Experts of a small language model.
Experts: 48 experts in each of 13 layers, 96 GELU neurons an expert, a sigmoid router.
Below are experts of layer 5 (counted from 0) of a mixture-of-experts language model. Rows are named router (the router's row for the expert), up (a neuron's input weights, with its number), down (a neuron's output weights, with its number) and show model dimensions 0-127. Each number is 128 + 24 x the weight over its row's rms, rounded and kept within 0 to 255. Numbers have three digits each.
After each expert's rows: a language model's description of what the expert responds to. This comes from a sample of Wikipedia text that the model never trained on.

# expert 31
router:114113115141164132112116152134125117159085121112202149104161113108133129129092116082093160138129100115139134169141150116125132112125117182158124144110142165116140120185129144175147129080165165143146143112111143132174140160126152101101087151129155126119148118145150137121116144105152138113121117116072084144112124109117173141146141103123115083100090145118113117134154104162128136138092
up0:129145084138140100089099161094123131097127091118154132135177112176161132156100123096093123125104108137112130156110117147144140136108109156105101088099114158170150111116085144175091103107123166146128112112131121120142105137102112124156130123124146091150116170118165107176094152112145126125133136137124111159154184140127139106112101095090123151127122101145089147118158120131130186142149
down0:100115140151113138122110113114087174120108113133120074115100148133113134112098121145119157143132119179103125110139155102083120127135117127151090124112149107114115181161165115125119146146098078126144103103158134157155155131124136162160149127173104143149156110152148135120128109133105153107106123114140080168087140105145140135123136186119152151162124148083157172125088130114130136155178
Adjective-forming endings and common adjectives after articles in expository prose, such as -ative, -ical, -less, new, public, social.

# expert 15
router:106136130113156096172089153151173099091126125071137117171184148110148135131129146090132133090156130098136129136153111074122133098128138150114124185123179133120151120132135129123139113098181100144149154121129135141148142121090082156114098116110111105145141126166138156111144135151180135123128119119125127134085117112115154128136179083170108106109107121136126112144129113101110127156101
up0:116151141173163166109137097103169119150150166112131099115161140100145126116131106130149136131139129107128102134172151108177058140147093133136127129109143146137174157113107176157127107150117113080138128112094137137182144148134169125143131111133132134123147130136151068105117103139152104114170115148111144105152105110139117143108156106139106093091161149114140149129130125124108156081089
down0:140153134130117143169142081128162124083160141094125124098166150109097116113096145092142156088134151110100098126123165133123077132121172132084122123092160144116115121128135132153146152133101092131146180106115135114123132128098114128103106124110145112094106116150138086075120109143126116098100125134133088137107142132141145112140081153194135131108138117128161133169146099087170116158132
Consonant-heavy pieces in the middle or end of personal surnames in lists and tables, such as Ho-f-mann, Na-v-ratilova, North-cross.

# expert 32
router:094146101120156140145134157120145123148138136087142108186127153149125162107173147105083141130122101126156142136106142128072133125165114157150109153119149104096120105145116115153131136108143120131146155117150137141153114122116129109103098140149172137126115082132143128083130159126200124108141078152100103148105144113095153138118103129133116110117086112152137106102135104160101101206122
up0:177077150109110106137103134168078127131113108120123173089121147136133134126151109157082151120102158113096128129192167162118105140161157106132090112121168126120166120146113130112133087120124111131104191100117125146105130110089107108127138136138165126156084096126126128126147146123128132099144106113134172095112123167145136156156122121133159109135126133175089148156126147135132101157137
down0:094163124168166099157107127122102129130083129134125162113121103177156122128144119112093146153130091130104110156098146132116116126113128101164119090090147148115110120113175132142112168113103141109114143143157103092144141143151169162132106140131166167114146144130091105137138120106159111148108156138111164080096172127106137114100114140119149141170145174129189114131119115099172142140131
Line breaks ending infobox fields, table rows, list items and paragraphs, plus section heading markers like === and ==.

# expert 13
router:105140091121126089144117137140119113116096192123119125146121132095127137099143126160145128140131104110117115176137147109096148087100129151134155127114124154125180142155096114181114104078109156127154143134141157146129136165134107137095151128131166171122109125126146148115128135103136160108184106129115136180094104110110169149158128118120083086119137057109125103110138125127122120166145
up0:072146088119146140110119145100162155110087105108153165135094125134128140153114100123148116172141126087114165118124162107085135098127119132128136153140178139127129141188101123141147138145152161127103142088139155131136142154133113096143168159136107126149167121084117102122158170096127120108113119119118152135144131148150103140085125098093100146075110147150157177115133144146105095114129
down0:154192132155112140116174138165157167104157081117130145075161142132147104122105132131160141158129114145124175109121147117126117163148115123136120111155136132155156156176095145118122158152113119158100125140164096145142107140091158113150095126164117157102137120144145177113127136131082138129129105124162157098137110114147115134133152124142124091142183130119129153113114135115164084174102
Common modifiers and adverbs after the, a or is, such as more, much, other, all, only, first, time, plus -ly endings.

# expert 23
router:142128107170188140114105135156121126153125116128121136145171119146102135112107130119155151174133108113106108113131109142124166155091089126126109175092151096115135173155140130118111125123080160122146146122153131117138115133104138075109105105129182141068111128130151175106108151141132131114160112132128134138103125133109130144165113139207095122128131070127091123143150105143118100112107
up0:112078148156129157125139144162120112144160119103102151113121098160161132108119106121126156131148097153139116176117118142147117143129131103128084153128192120070119190147138097102140150196103188131125126134130144145130132113128110102108126121179158117158090120130104167116098135142131117131110139103093137128096124161127163167131131111155138111115151127122122133124124133093125113150069
down0:137156118156109129153161140129165142125099150088149113106124105112119091114097106180136162159070107141134100122128142134098158148143160100147103128099128148125087058121114116162117133114100160058107143113160136156159126145143173150125097077153142119123125122101132150102108138120155143121103114121152118111124139157163132113166133152157092096098113106099142141134116107114141104134132
Opening quotation marks and brackets, and prefix pieces starting a word, such as com-, dis-, ex-, cre-, pro-, often around song or book titles.

# expert 11
router:119090123119160112141117152143158094102119115120122161127158130085114152105124121109130142141114133128156164154142130133067123115085104111122152104107129154138166111128119136126090114125120088132138127099111160120131106125118103095129089131114165134159133080151132164136133173152201146135132127153131170174110178125101134138194154126112113131117103146142118095134179102128113144173141
up0:112145151090133113135113126104167142092135137109090156119119113147112131107118131137166143091110085148128102139161139125077121116099126178164082143114143108090151176120159128135124093142112141183122103142142084106109155149073143135125123175120111153143116116087128116150154102172119132103136151109092116133100144120124094140168143106121124103109139138155136103104090109087108115113163
down0:112128137075156139123127143125095141151129138073121168098173122158156128127129090108127117164103116096100135095122145075139160128135176115132101106150133110158140095158134131161178163137153100083108163138119143128167135122120117117090123093173162113157139166158130126108147134128125136131135150166120153132124090151120139138137109147105126118119180150135072146152095159108143127130150
Commas, and, or, but, while and semicolons that join list items or clauses in running prose, such as Gyre, and at.

# expert 3
router:119072116143130121127117143130129117201138156132132106129133128141111213109133171124103157139108139112139104150116106096136156121088071143116146179121136132141130131131132116122092114116078139136172205091128124136140115150103135127127119108127137158135117122138163136143109132120147145140131073074100143133118151093116143141142121126140137104131122103114145101170160115162128083122110
up0:162103148152090105115114167167145110093128173135110107161134165111119130101147156115109148103139128117150170146111129120127158125123146158150148104118139137121122089091163124115146125140115129130146140119125138128158118149099160116144060103151107179163128151127147102099153100099134137124152176132099116174136126129165127146103121138113149161155130078140080160110074110113086112147141
down0:125112134141139137143151142077102139138121126115176054133140116173125134135163081098159152160157146115129160154157141106120121148157125089121106092150157122113127119122131145124139135145172090108116158139097151124117080114087146097130130155114100083123133141141174109140152086116114160133150133155078136175098124122142125152144121120115115170143114114162130118090113125121094093128158
Digits inside four-digit years and dates, especially the second and third digits, such as 1'9'87 and 20'0'6, plus month names.

# expert 37
router:117136106102189108138130164177123137131110082099156128140149131151118121099124144153112150144164115127168118192116124096109158028125143129121106133127130166135152137126124105112122107147123165124122146107157134107162144134108117103118115127120155104110114124116120163116114129168127138102135120154096106114105169074118135146146160117157127094128162154104101094125130101155095126160113
up0:149119109169119117110127140098150143150086119162156097155176137155129109126166094145116148095096120130080125114153144149109120135095126111158165106144161141087214177154142114096124130157146105146123093132126143087095142132144154137128108128116179140082163097140119159127116115139137141147146110123117160130126148124126123139125165141152169106118146143118145120156139109153137141156079
down0:121153135134067106148131106131113165150135113133141148138094117104131132097068131153148169113145078122078111112101142175140151128129091134126124090095122107108134193136089117113132115140092154132110140134131107125163108093133154152110121112109136169152137120128136112141063119137138174115110124130154107142099150161119149120104120162116146128143163115145153089121166109093143087147116
Possessive 's after names and possessive pronouns his, her, their, own in biography and cast lists, as in Charlotte's husband.

# expert 38
router:136116137127153146112124136131164102127103106128170168143137138105121126115138125142134158128132111121109137173106134087096148099066113140124112170099153168149143102144113132110104080071139112134135138123134108162167096148121132111097101116170158140135202073100153160143107152140128177132171071113125129128131140105123120147132148136135116092088160136132121095143149120139139147126118
up0:122155117150116106095133168101149133168118107117136095134106110115130109139092127123133092098150120162094167102156110141126147100099141113139107098100122123158131136113127091184080115171150093142188121122085123123182088160108105130106139139164097134139157117121098147136125149120124130147166126136135158085172148164129095192155132111135134143140118140143123156126128130116118134124086
down0:115117175146144151139115118121124103107136125123117148096110179135126144139129115161169157142117149075109105186134145155161140140132135156115151084112112122100149132132138177070192110099135132120101107131091174102092148133155159114108148118154125106101133129104150162092098118130096097140095105108154138127116121094141148088127146120109108149157170138102113090122115118101125130150110
Standalone space tokens before numbers or words, usually after a preposition or comma, as in May 2005, in 2001.

# expert 47
router:160135135080131115140105171137153142151118150135124149134134132152118122115140167132117171130143085138134095111153112105133148101130087138144150132029162113095117129176089143131097082134123143138142159109148153147141111134120152123123087117146131149088121121137169135109119176115126172074128093133098128134090125130146126136119138113147101116085078133161146115123152123164137130139135
up0:128159119126161141157126144149143138095077091119115147118146110145162110096110078112173137143149144165117167160145109150104148155122115171152111120114094134092155104171107104143119111125107134185162122103127122161130123116148151098135082100142162168127094122114126103137126108121154122128114147127122092163135105127167104081107126095121171143144105119114111109196140120127127131146154
down0:127146117108139142108098110173132145149101121159137149148174130155142129139115163103127160164137129135129150052093145146107122146096062112169146088092128128135176092122155161149144124163132136134113136095148110121111105130125124117095128169149184113133161118115120115165148112087135136129107103144147137168098117133131099145136128122122080125156117148113124151090113113152142160132176
Standalone spaces after a pipe, colon or semicolon that precede numbers in tables and stat lists, plus dashes, plus and minus signs.

# expert 36
router:161132116146129141163128154163139107142137104134183118120164165085125124101100126125122183132114133125156150109139161128123136090121064156165119134089169148104147102145116128148125128102105135115135149114155130120132144173131125050078093113151172151131139132104146134103113127136124190113137122107109141129127117089099119145124132139146085102123128133129107095137153111149143095161092
up0:093115129148143103175120158177109145172112100111084173113105147115107132111118138148106157136133157101119133122109157098132119104140110127155124140149156110134098119140184170142126136143153153119122108107170141140114138097142103140117090104132122099120157146121119085142111160142124117107094128115126129071135096086118141179110138158136120119115182194169121127100155116104157104115124
down0:164113120122117125125132091103150108103130062129196163132141098129116095120105162101158095146121102060140108110160189136133144178127127099078080102103149104092123098146102119098122156100114109138144156160122115151111132099136119119133153142141113132121139141104107157135137137156160166154127105135126111146113132143092097100144108110096161104138098131116114125128138132118143155112140
Articles a and an after is or was, plus short word-initial pieces such as con, pro, per, di.

# expert 30
router:127097086146129123137118150155135109174148120132144142177145134160126118107095131072133116132166125122110118110117092111098137096116112130176137114071140116128139108189114147129149110128140122120142174128134119174144130134117101124136063099146142118079110130150107142153116144138152173086140110147129092158100161127089148138184121094145108132094118134144139128108165128160137115162118
up0:091117107146153134130139147176115109104139117106122193109118087124124143109112167177129141153123122106164129117101160074073134124154139124118121141147112104142137169140114116071126135148128127116072129147136113135143119136134150144104175148159114133143158133131065118139114135126101153092110115104098143180121134145138108135127174118072134139132147124105122141085098125125106086157125
down0:160135133125131119157123152130162056164169176130101133096122153148119124112114105108106103151135112136130147110128089128117118126102130123146184163092148121116164067160134136129133108120135124128170161095112155168135097134127104119087134131119140109139085130105148160075146134147130133125146116165182142147118127143081166151147100161171114130104154131159105145123157131146118137142130
Pipe separators between table cells after numbers or dashes, plus markdown table rule lines, semicolons and closing brackets in stat lists.

# expert 5
router:130111084169166131160122139135141057135129146088121112129160180088130182117133128144111137125120109113151078133121116124072152128123128131172111158099123110123103113137095140096096121153151113103122151118134124153140089150118148089122149138180106125146120122126168153126077127133121150107108149101131131139100129127142158156123162079139121079117146113164146121180141126143141156119126
up0:129102113131111140125071120118113063159130131135135095124112149097087154119134159158092122098087099119118099135142123142135078136162139102124124094148157147087135095115099146120128118095149104111118133139149154135090096145179116129097111096145153110100105128096128170096130135091139151122112189106151124163111165143125146158141098116100127161129144089143118160111148119145131155119096
down0:130182092084168123148158156092131128131160158119110165162133154108111085113138109100116144162108164162131136117124126107152146169144155105120148141122111139166127109134109133090131129140102172123133124089133181133169129103113127112149122147155101110145165120135108120152137054133082155135121103123118135149135172119146160119095148130122109094129112166123097142127126133100168104089133
Prepositions in running prose, mostly in, on, at, from, during, often before dates or places, plus month names like May, October.

# expert 40
router:166104136118109124102106154132138114153133098075151180156123134097110125082076162145135134174165108100165122189161103134122142143112119170137148116117168124135120150141084163146143076106141149151143130121117165158126143137130115109128085112121179127098138085166137157148092129145140105120162107095130097161112151122104135145123162110123102119112113127141119111150139118141119123146115
up0:135097151155090148156128101123091113100157135042145133105124097138132116113132158135132148128116124163123135126100160150139132133074131160129126146104148178117152130124104154106162128147098133129098106124148140108147173108124109113141102102146190143102145119128116134131119122118125094117178142133093138157118167110137092120131120145160132118117104165109194092154150084091110125127119
down0:124138126133117126122123097146115145175116143144117130155150156139135145143139124170122151119138143156132070112161155141165113111088122071066154087130103104154117120063097130155171125136129088141155123118130111095106168125126095144140139112131166155153113136137125135159154133121122102107140130168085150167147127124134169144136136155130124152145094142108151142076186157136153131133118
Everyday nouns after an article or possessive, such as man, band, son, car, school, plus word-completing noun endings.

# expert 9
router:111104135151146084186113134154163095152092124114123128150146148149121134113178160139121120100168154101147112112125132104114128125121128147113099122139125155153111167142077095148151112140148112153134125105130127125149096123081154119130122072137120140106131136170151162112106168149108117113150115132093125136096140154085131156164153101207118104103090106129160111155151119123103099132119
up0:102134159146153107134115123109129104183146123130085086110132100144111146131150139117151129133081103145146137118151162110121140115116155116112117140114133110142142118123158167126143110147091099115176146120126129122157161097131144147114129141127133135097105158062114095136123136150134165144139133069142116184089153093138131121175150112181144084149175100080155150121091100121135130126119
down0:153099128071110116148116139145120120128130113097132090134093102106106116157134116180167132123107110100099137087161120091145128127147159107120136065109097126118153181094153094154143138118133097161166131121131082153093145146125090135121151131119114147128130116137128147078114113143114120137139118088134184112107120144132084147159104139167123170120132114122146155121088099111133175141141
Short word pieces right after a capital letter or word start inside names and rare words, like S-on-ny, B-an-yan, Br-east-feeding.

# expert 17
router:155142113178106146146090142148138124135128132154160157149152130134111156119142141137119156106133081107140086159152075119089136097143109160115168126121129126102122127130111150133126119115111139126154123112121165156157150125122113120108110109101126120116139100143137187150063152145124147114165119109099077187137143114091142175120175110117121079116087144157131136180140099144127111123127
up0:100126127097123164138138135109150133148116108125139125118147129100085139119108113122126152090164150071158119144127158103074128085143105124170183142117138113112119172152150093145093162142113082141139118095109120103101108103117148156101097143141124110137105136123153144155099167121113135109131188107118115104146087186120096148182137134139119124104117125101128126120092113117166121103111
down0:107113143098154149105122114086085103107098138166125190170162106110140139135107124130121131107153098176127158152124163152103098117132084161115106125107113115143102175124127150143145096133115154124113097129138074132166079146126112112140128141112176148103153105144127102082116132108119104101125129136098117106133103116102134119160128137183149141123119101160090116128118090146101093130102
Head nouns after the or a in sports and media text, such as season, game, team, film, album, episode, round.

# expert 6
router:160136137155148076147109135119136125119087151085199145166137180111103125126086131068121167150139109116139151138147154109122153117142123166131135159110161135165133126125104149133138100088137097122157130109103171119131106125117076122134125120131132124096123114121117165145121124105138120091127120112111129154108125098121186138125124101162111124099125138142103136138149109154088146199101
up0:170101143133150109127127146113099097110127139106144086169104150164120100099101114135101103133159119146127147105128089087103136129147119131128097126130144140138164145131080141101086097070148097141107136139137097137157134137109121119108155165119110119145116141107117135151090123116180109195145113130156127064073139152162126134151116111182148098141128129129138120137148141112118139166101
down0:092115149132093176137127132130150128122117096143067138093107150154116164157122115102124163141127096148149082116113120143109122142143125090142127124126099116148114117164086136143136141108128109104091117166136108140127117148122173153099100162118120128120124114119144154144155117146124109155160152117079097163164106133146089118164131165073133096142085132087124143119106091153167151177127
Mid-word pieces of foreign names and Cyrillic, Turkish or Slavic words, such as ş, ović, kov, and Cyrillic letters.

# expert 46
router:145161145098150116149096126142147122111132107153115107147124150161093153105137140100124148146136100114144126100123108110128135138112065129144150140073162131140166085142092154113119121132153161114191179129111126116143082131136110102113122122139156108139175134143157137113110183131146187072125086113157136126128118093122125150150123123155101130108135081133115096150162120131107120164121
up0:171158121142147148106090117096101146112089120082159133132079120112149125128101144082156121151118100126140079109101143153117128085150114144145120155125106138133108150132128113127115101107131174137107112139106154111178148185106125106109146067151103140117119166105157120128141131097148141106158135169138143154154167142145109119133149092114177138132142083105109113144087129099101129138114
down0:112112124103131126158083171145139170125129129112154116131190075108152184151131113134118109104108167109117090129166121148127133143146158151125121110146113145052113147136130152157131104147122140139090173099097133122156107153122136113166120134128144165125104144113122163116145133147103128159105104134150166126141135099129156109140149147103139071143114148105134136150100121159129138193149
Capital letter or first syllable starting a person's or foreign name or title, as in Ion, Haddad, Jaws, Lippa.

# expert 25
router:105085077130162154110129126131126111144083149107176154162151134124115160113117126130131140117129114101130132140149104118135146121102094168120077137136141097146118134137136103101133131084104089143149128085105137157104115138093143116112118104168224150125134109139123139139138130166127159142157127078102089165107134135086153135134131100160093141109157153118150120167142112135139119131154
up0:089100161136179151115153117127140103123111147142129134139127126102102147056120120127168140143114135152159121182156101143145148145106135128155082140144141128114108094129172120129145104118132081151071143104133117157153145134122111150086141086150116148127140148104111152124073141109160128142159115079101126123123109157099143158112150117123117146153156160113148126116084110110116102161171
down0:118160111104111123135181090078063147138121153126128143153120121141142118113090098124158123149123130145131113171125111101137143129151091089120166139129096103140077113146175146120136092146148128150098157108146141140110154108124175128143134125127139137167184126127138106107118110106160083126068137120151082149152124156142079112134114147146149147163120111112177117118141127116128129159117
Word stems and pieces of mostly Latinate verbs, often after re- or de-, like support, develop, maintain, res-us-citation, re-lin-quishing.

# expert 27
router:187139113132162160131102142189181075150132181121122113128141152150119137141105127126119156132153121093114123122117132091094127126093141125140104141121117125156165131132124147127143097126113151121144146080110136136176172132127132117123120072138117164096134109109130190137133148187144153100131132108133096116117141112083126127155131084124122129105093136119165092126137117156106100164113
up0:126112142148133126160061119133133095154129151160121157133130141151143152121099118120116141141132148155166168104098085073109118123066113123089156066121114115180131151142123153107132164141151116117109117102149102167140126109110127098125115130140139131152124161166138133124130136120147132108127146140136126145157085077134072169143119094126132129118141111117095097082105132120076134102139
down0:154153153139119158093116100117142121165141150146167105147141101091104126126128146152160149121110140128134150165126097147154085151106142135111125112136152121075097083121145167136157115192141121117109139146082143139125117099145143158117127164120112111115100156137149086161127136104151127144177132134133160096144150118120123086183151118115132146156137119154138106109130186185128097120148
Pipe characters separating cells in wiki tables, especially in header rows like Team | Pld, plus colons, semicolons and slashes.

# expert 2
router:166130100137147123139107155158128136126102174110147104143160146125068128109119141084087128133161111128126070092183148128125128123130110194145107149118133087108149105134086134123112119107128134132160202124139149136147096146107149124112112119111140147105145098127169125121116148130134154114173124132082083137097106141109160134147139084145095119114107132164117137161144109145108120135146
up0:138108133081164186164100135112153121145142146186124134126107103147143180138106133160144128115151114134121115116150115127126103125121107168151148151129092130102181121160114148106146131139121125166099116126133150155138129128113139194097149130109182116130157167098143131120099121162143169126168096152090111083133125104109153158139067120127108137096129097156121115121114113156135145121135
down0:108123168157150128086130139107153184132133138140129144146165163133162080119137102123160121119110089111158161132118127176100106125150132120141166151107160123144149098131120141160102126137115129118175182124160144122134146151150136141080150133128094096125096134146171171183131163161118111132094110125140105129119132114068103133119139147081151110148125149145087120138106100125131116105148
Past participles and base verbs after was/were/to, such as released, built, win, and table result cells like Result, Won, Nominated.

# expert 10
router:160149134191136115182093130140156111130127124108122100152169168147123143130143147109113120134135111092129120152111136117107127115139113140115072135108152142137147078114089167115162099074129138127128161113148139136159069143137110113127072111132113126105153104138174131118117121125174159116112102109120153133155141095138149126132167119146090112075128139154122116138172094142121142175119
up0:127101111166097150131135131143124125112143139131116099125148132169109133125165147105154090091147110071100101109132127131105113170172121098117170112113097122112133138148091087141147123132137119199100141110125104105150072112110089116095138104120110139094111142156223162131140126142128103110160113128137118145111136133132087118098121140148127126117132143115093107135173095126122145114139
down0:137137130120089134132118092137152169128159082174110128125135098133140116124108144161129149155119121155150161104097124170153161102139170109116134148114120081113117140131109143108134159133161089110104142154143133116131164161111124130118160084131147138126087128141107112109072138099113187130139115107100166149174125110163109104113155070114153143148120123109135178158116162130159121118100
Possessive apostrophes after names (King's, Temple's), spaces before numbers, and stray single-character pieces in names, dates and codes.

# expert 8
router:144101084114118167120075152133142135174148125089157138134145146129112121081093130143109131151139102131113128132153108054130129117071106129114143175119136116124126158165110108138096131132101130144145150132141111173130170118130192095087149079155113126100147119151142157102131149130126137138156095124098166149068140103137141142133117126183134139111145130132120109131141106145110140120136
up0:128120118129144158098128162146218142085099196100130116128118089166131145130104104120089106114174105134115138115117110135136097146135113130151144101144129146119129089131102113142144137062126166127133169144098077147133143122113127150118150077114117095159156100141143126102108170142117174129111136094144142145115133119119131118116132107122104160172108123093121144142144110125126162118136
down0:114125125116121133125145127118160131117156155117142165121140132158144151149109114137127167098095109115151142127111119117114108158175144107154201128141164141201121075167113144114134134122116105088114093077121167139095103188153151117104111180108114118107128114106133118140109129114120126128124158110097122122117117164121138141159149142096162142109136170129100105111147121147065138133122
Ordinal suffixes after digits such as 3rd and 13th, plus short consonant fragments beginning or continuing words, such as over-f-lowed, s-q mi.

# expert 16
router:130156103113131163122106129140147114147083133115162153179163154130088139111141132107140147101155099116104125129136120138098143082116124158159137120125125147162143090142076162122115142097089182145133144092161148170116121131112100114138106141167124135120142119089144129218099142113137127118115121143142141127126129117143105134161145109150106115123144092162112105133137121110051109111124
up0:097132134107128131117105186103111121135150163189119130139154117139091144138147123099111122113132173152112128145147124152101168116080150164114116100107155115142165132103109160109137112141125145144103137096155104171114127122141109124138133146128154086092127113130085135130084150111107142131135124179113165144104120120097115162153151113125140068142140125177101137109112166119079089108095
down0:148109124158192088114169102112136140086114108125108112098128125185149140077134135160145142101126129124131164090101119138133109140154122142134151145089146090192061161100117109121099145116143076133157128138115122123136122109079166133100114134147118148126142121134158121069153149098153090099160098101125132120112147169137105138110136148111127145132143131113131135161130120121141132136130
Forms of be and have and subject pronouns at clause starts, often after which, he or it, such as was, is, had.

# expert 24
router:109127130100129059129111145130138121104121166114141158130139160157122145136126146117070145136181126116159120168117114111119150065134111169128105120068138160197120146116114093150123122132159137106134152140158171138124126158150109130135105129148135098122121110092112123101108130126122123113130096117130124184129181090130189135131133122135123114090115095153113127121126103174122125146106
up0:122090089125087104135115093153131123119147138117175110115112139134109123127108111093101092181132104129104114121147122064097207094133115118137142170129170142135123150142152097146119133131134135149138095120136163107084116136170118164127124117137144130175099119112133113151129101118161153131066127112140124131131117079127121090136150160122158148116174113119138109112164130154135098100134
down0:128156115172193117110129144126150122150117124108098148163129167140109128129103145135145120079100125136152159143135119163140116161133173147114171080144088140153115100127090107087117116131144160125095128110134119128118098145104120125151148092115115104129135156205113122137121155124136096149177124132134159134127108144081053129092138118135118096127105135120132180144120106148122144120132
Individual digits completing years, seasons, registrations and amounts, such as 2024, 1987–88, $268,238, plus the word century.

# expert 45
router:116115126109126112138115119125157098139076133111169151154124157102093123140107150114120155159122103081144140143112106107111136126116122155165154144094158145140143167111062167149129104114138133146131137124146150135120127118126115126100148108122164116080156122139113127187122178098160138116122116126088139211129180067114140140123136109125113125103093136135159123127138109161128159154126
up0:140102101134108156092107150146118105130154084127169108102123133102156116113084135119132151126168129159126107133142144118115149111114140115125107087100124137090107151129094116170148115086152153167112119151158096151081114140154124102133124110161121086121116164132146118122127117174108068122167171193124142126121162141151125172140143106170157116137119128135128124126139087156110114128084
down0:094158130145113109105116131150117150095133142151120115156142168131137153096135165139123172162139147140088166089100132145089098184110138066099145134094143102139130123112135109130144141140138157173128173142161127126121143138117103148109100135141082118166136139116112172135105158093135094102123098117122148131107096147176177143136124121109161133145176119124148098109106124097111111111107
Word-final suffixes, mostly plural -s, plus -es, -ions, -ments, -ers, -ies, as in loops, passageways, employees.

# expert 35
router:126093130114145114163126114128137092164110159131140147161157141144093123117124142121086139136164134100153162093121075096131145118121110173122154148101137128116184102150131160168145107101135119155134135134114149161131105175134135141115127119118147154117094118122159155133120173109140125122132113123128107130070112087076158143122131103177070146114117078126102111139136096112143107169102
up0:112157128156120148140185143176116124120138124135113090131111170116133104169118119161120174129177139142124136141113122160139118125135118133146192110114124147190126128171080100114138134148146170136110139141154140146158120145142087141103143115154136118118076132144127162098140144122108124121134129163142123150106144101140137159108151111175163066130125126136100125077112100147102170107111
down0:168102167118103100119139118134147153124160146134120106145155121128101122109177141147097129146137108158176106158136128138129146127147176075120108109113166099114109151120109154129103122132143140117141143128127100134084101113115130147081106097148139105118102108094134186093158140136154147123153131132145150107110107153140134122038136131153123152165099114172147145099111140089098105127114
Short inner letter pieces of European place and personal names, often Italian, French or Dutch, such as Ap-ul-ia, Ap-el-doorn, F-ul-cher.

# expert 34
router:149143114152129112133113156142170109108142117119112122151146142137085138090129136123114145144139129094099109127116093116141126144115128144135122165126177121139133137148099092128102142073152139114143151131126148153162121147124119120091107151095140125107172088102149130082087184145132221110160100127126108125079100112135150156148137121156131112122133080126142109166147097126134156161093
up0:136086099141123168127148165152112093081136154153123154131183130133148138114119154137088083106099102108118104153136108122151180133111140158124154115109140148148151117120126117110140175111122112122126171102138121120129160118149121158121115148131146139114168127109119126091072130139155107140160076108157105096134083120121151125089116126142098177178119128134111088146135161102159101139106
down0:157116156147061151155165133118104170127143134149100155152098162140117110110127147145160122143124117171149179112123120143169118125153129101135140116108138093148104140109135145142169094154179093112109146134105105153126122090099121128137118146161132141131141123105092096143158128128148125069144139104138108112099121101106149136171139128098108117132155079117082108139125173150152148087148
First word or prefix of a proper name or title after the or of, such as New, South, St, Chief, re-.

# expert 14
router:143125074128154138134125116129149097122065164085154099121132147159091148126121140093120131125152127105160150150124115113153139108091159135161107115131164103181136083158095135126100111145098161129131150102167129157158158131115130124090114131112116136087153136149117124101107164116114136133163127116087149146132184096129157139152128061125111101109122120127098130145163114139120161156140
up0:106147102108108178096156146163092100080126123099153101140112096118122173097087129113129082132131130145117101145134131121127145112148085120109168149145143155125136140148149153153145142138096105090149118107177113167112138100150127127163171118106114157111104137080143128146099162121098097148126119146116114120121115107152123168145114144128151136089136066147121117145162106147071136118117
down0:159160113153075111140141143152104116099152142130100127126097131140128135094151097137100115132127136140147076129118166136112133109126162166141164095124119146090105101131171103139165159096119118164140152126155102163114096104154134144181086170104141129156124125066119146120106118135126108117157144174139105127130142108100161122144087125152170125131136096151139144138108092151100159114159
Past-tense and -ing endings on narrative verbs, plus to, would and will after a subject, as in burned, began, signed.

# expert 12
router:148110130099153121203107150167146123139161129119143149115140142123118147090068135101117156128134138124122094179115114126111146154132094155150123135141117149133183123112122108149097133116116141132171109110126104141179141139116102131123116085148141137108119128116135127098106131136152171110101130144087156116104178119160133135134115106125109096084155086137099109205155098144127095127136
up0:157137143091083133141145131172139160174123136109127099096114145127124152123140084106131137149133164123110143103091165109142131092184099125120127179130089109104119139088124139127152122100109170150075136093123089090130085119129129139126112111143115108124130099071126122135123170129122109136097151118130142117130101124108153146144150097159089163077128127130106154138116154109109112179142
down0:109140145157136118126138137122124110086117188045125136096131134131169112107176154140117107122167134123109124155142138094127131146140122111134110131094094156142175106123122151118157127116163114129181141159142111113142155103100126118167093097100108115108155132133118138078120103133074090096154134147121120108107144165098088136122126138084162096160145136090133141101117116121122125109107
Determiners starting a noun phrase, mostly the after of, in, to or a full stop, also a, his, its, these.

# expert 29
router:139111131119172113130087132159166095163141136129138118116123147150036123127097165124109132133110094134103155149120083129136164127125114126145116181099144115168153146129111128114144114146129127164178137120147146132175119120100143106110128104115126130120147116148184126132096115181148112087104062123130093145097128125152140150145128124154094128125130129137136134141157123127103114123068
up0:113124110148103101086095140137141135107110135101171129125096107117146136160089142109102099088086103164103147117091098108152139096088148142144119131081121155139112079083140130091137121095109119101133109138116133105129123094145174143095156129119142138098193108100115106107085111112155116158143090102120098149095131099107114129143116118124115127126164135112135139132158170146177136128122
down0:135142166168126143147096134094149121090153109148147105160121144116106156157116187086100118107120155158126143119168153174141144149154137090107155094137137129181173120129105144128128139141118084156113123154129137111110129128131146142118159140150134106164145109148184100094143106147132100117121132176180130146093102166142175118150132145128110127141127121104123151125131104075133131137167
Single capital letters inside acronyms, codes and word starts, like ITBP, USBL, 7K-L1, (SWE), BYU.

# expert 33
router:111164109123118094155101144138106111100133101107135179142178127112109176101121143084136140097155132115118102120185099103146155131094132147122115155115166104131139143126118168132107096139142123134153148099111158128132083141134156125132127093194120152114139104076148130146119180089124127102102113077126119121131170137158134141138155117132142131105132101110125101121148105144113115191134
up0:120117127123111100136118099105105105156115123131117164109097116181137183128105131108108097139161153122142140084096148101124133133055133162089131131129134126132137160140143079107114114132132132121160156145132108121176099137156139116115116115166160113130147138133125164136130126105115103136143167158104154125098119125172141158137134170097178175091163157141131096164143081141134113102108
down0:218134137181109078113116113125124135141176133157122076097123106142151136107110155146107102096113109128156116141108124149127174167194160072129151142114117156110107098102153129153120094140123104141132123144136101149118124126126162109121129152128105158129129105157137144116127135132096098123163158129148133119155139123168134096135141143118108095106131107101151143110142102171148100151144
Punctuation after infobox field names and inside lists, mostly colons and commas, as in Label:, Branch/service:, (2022),.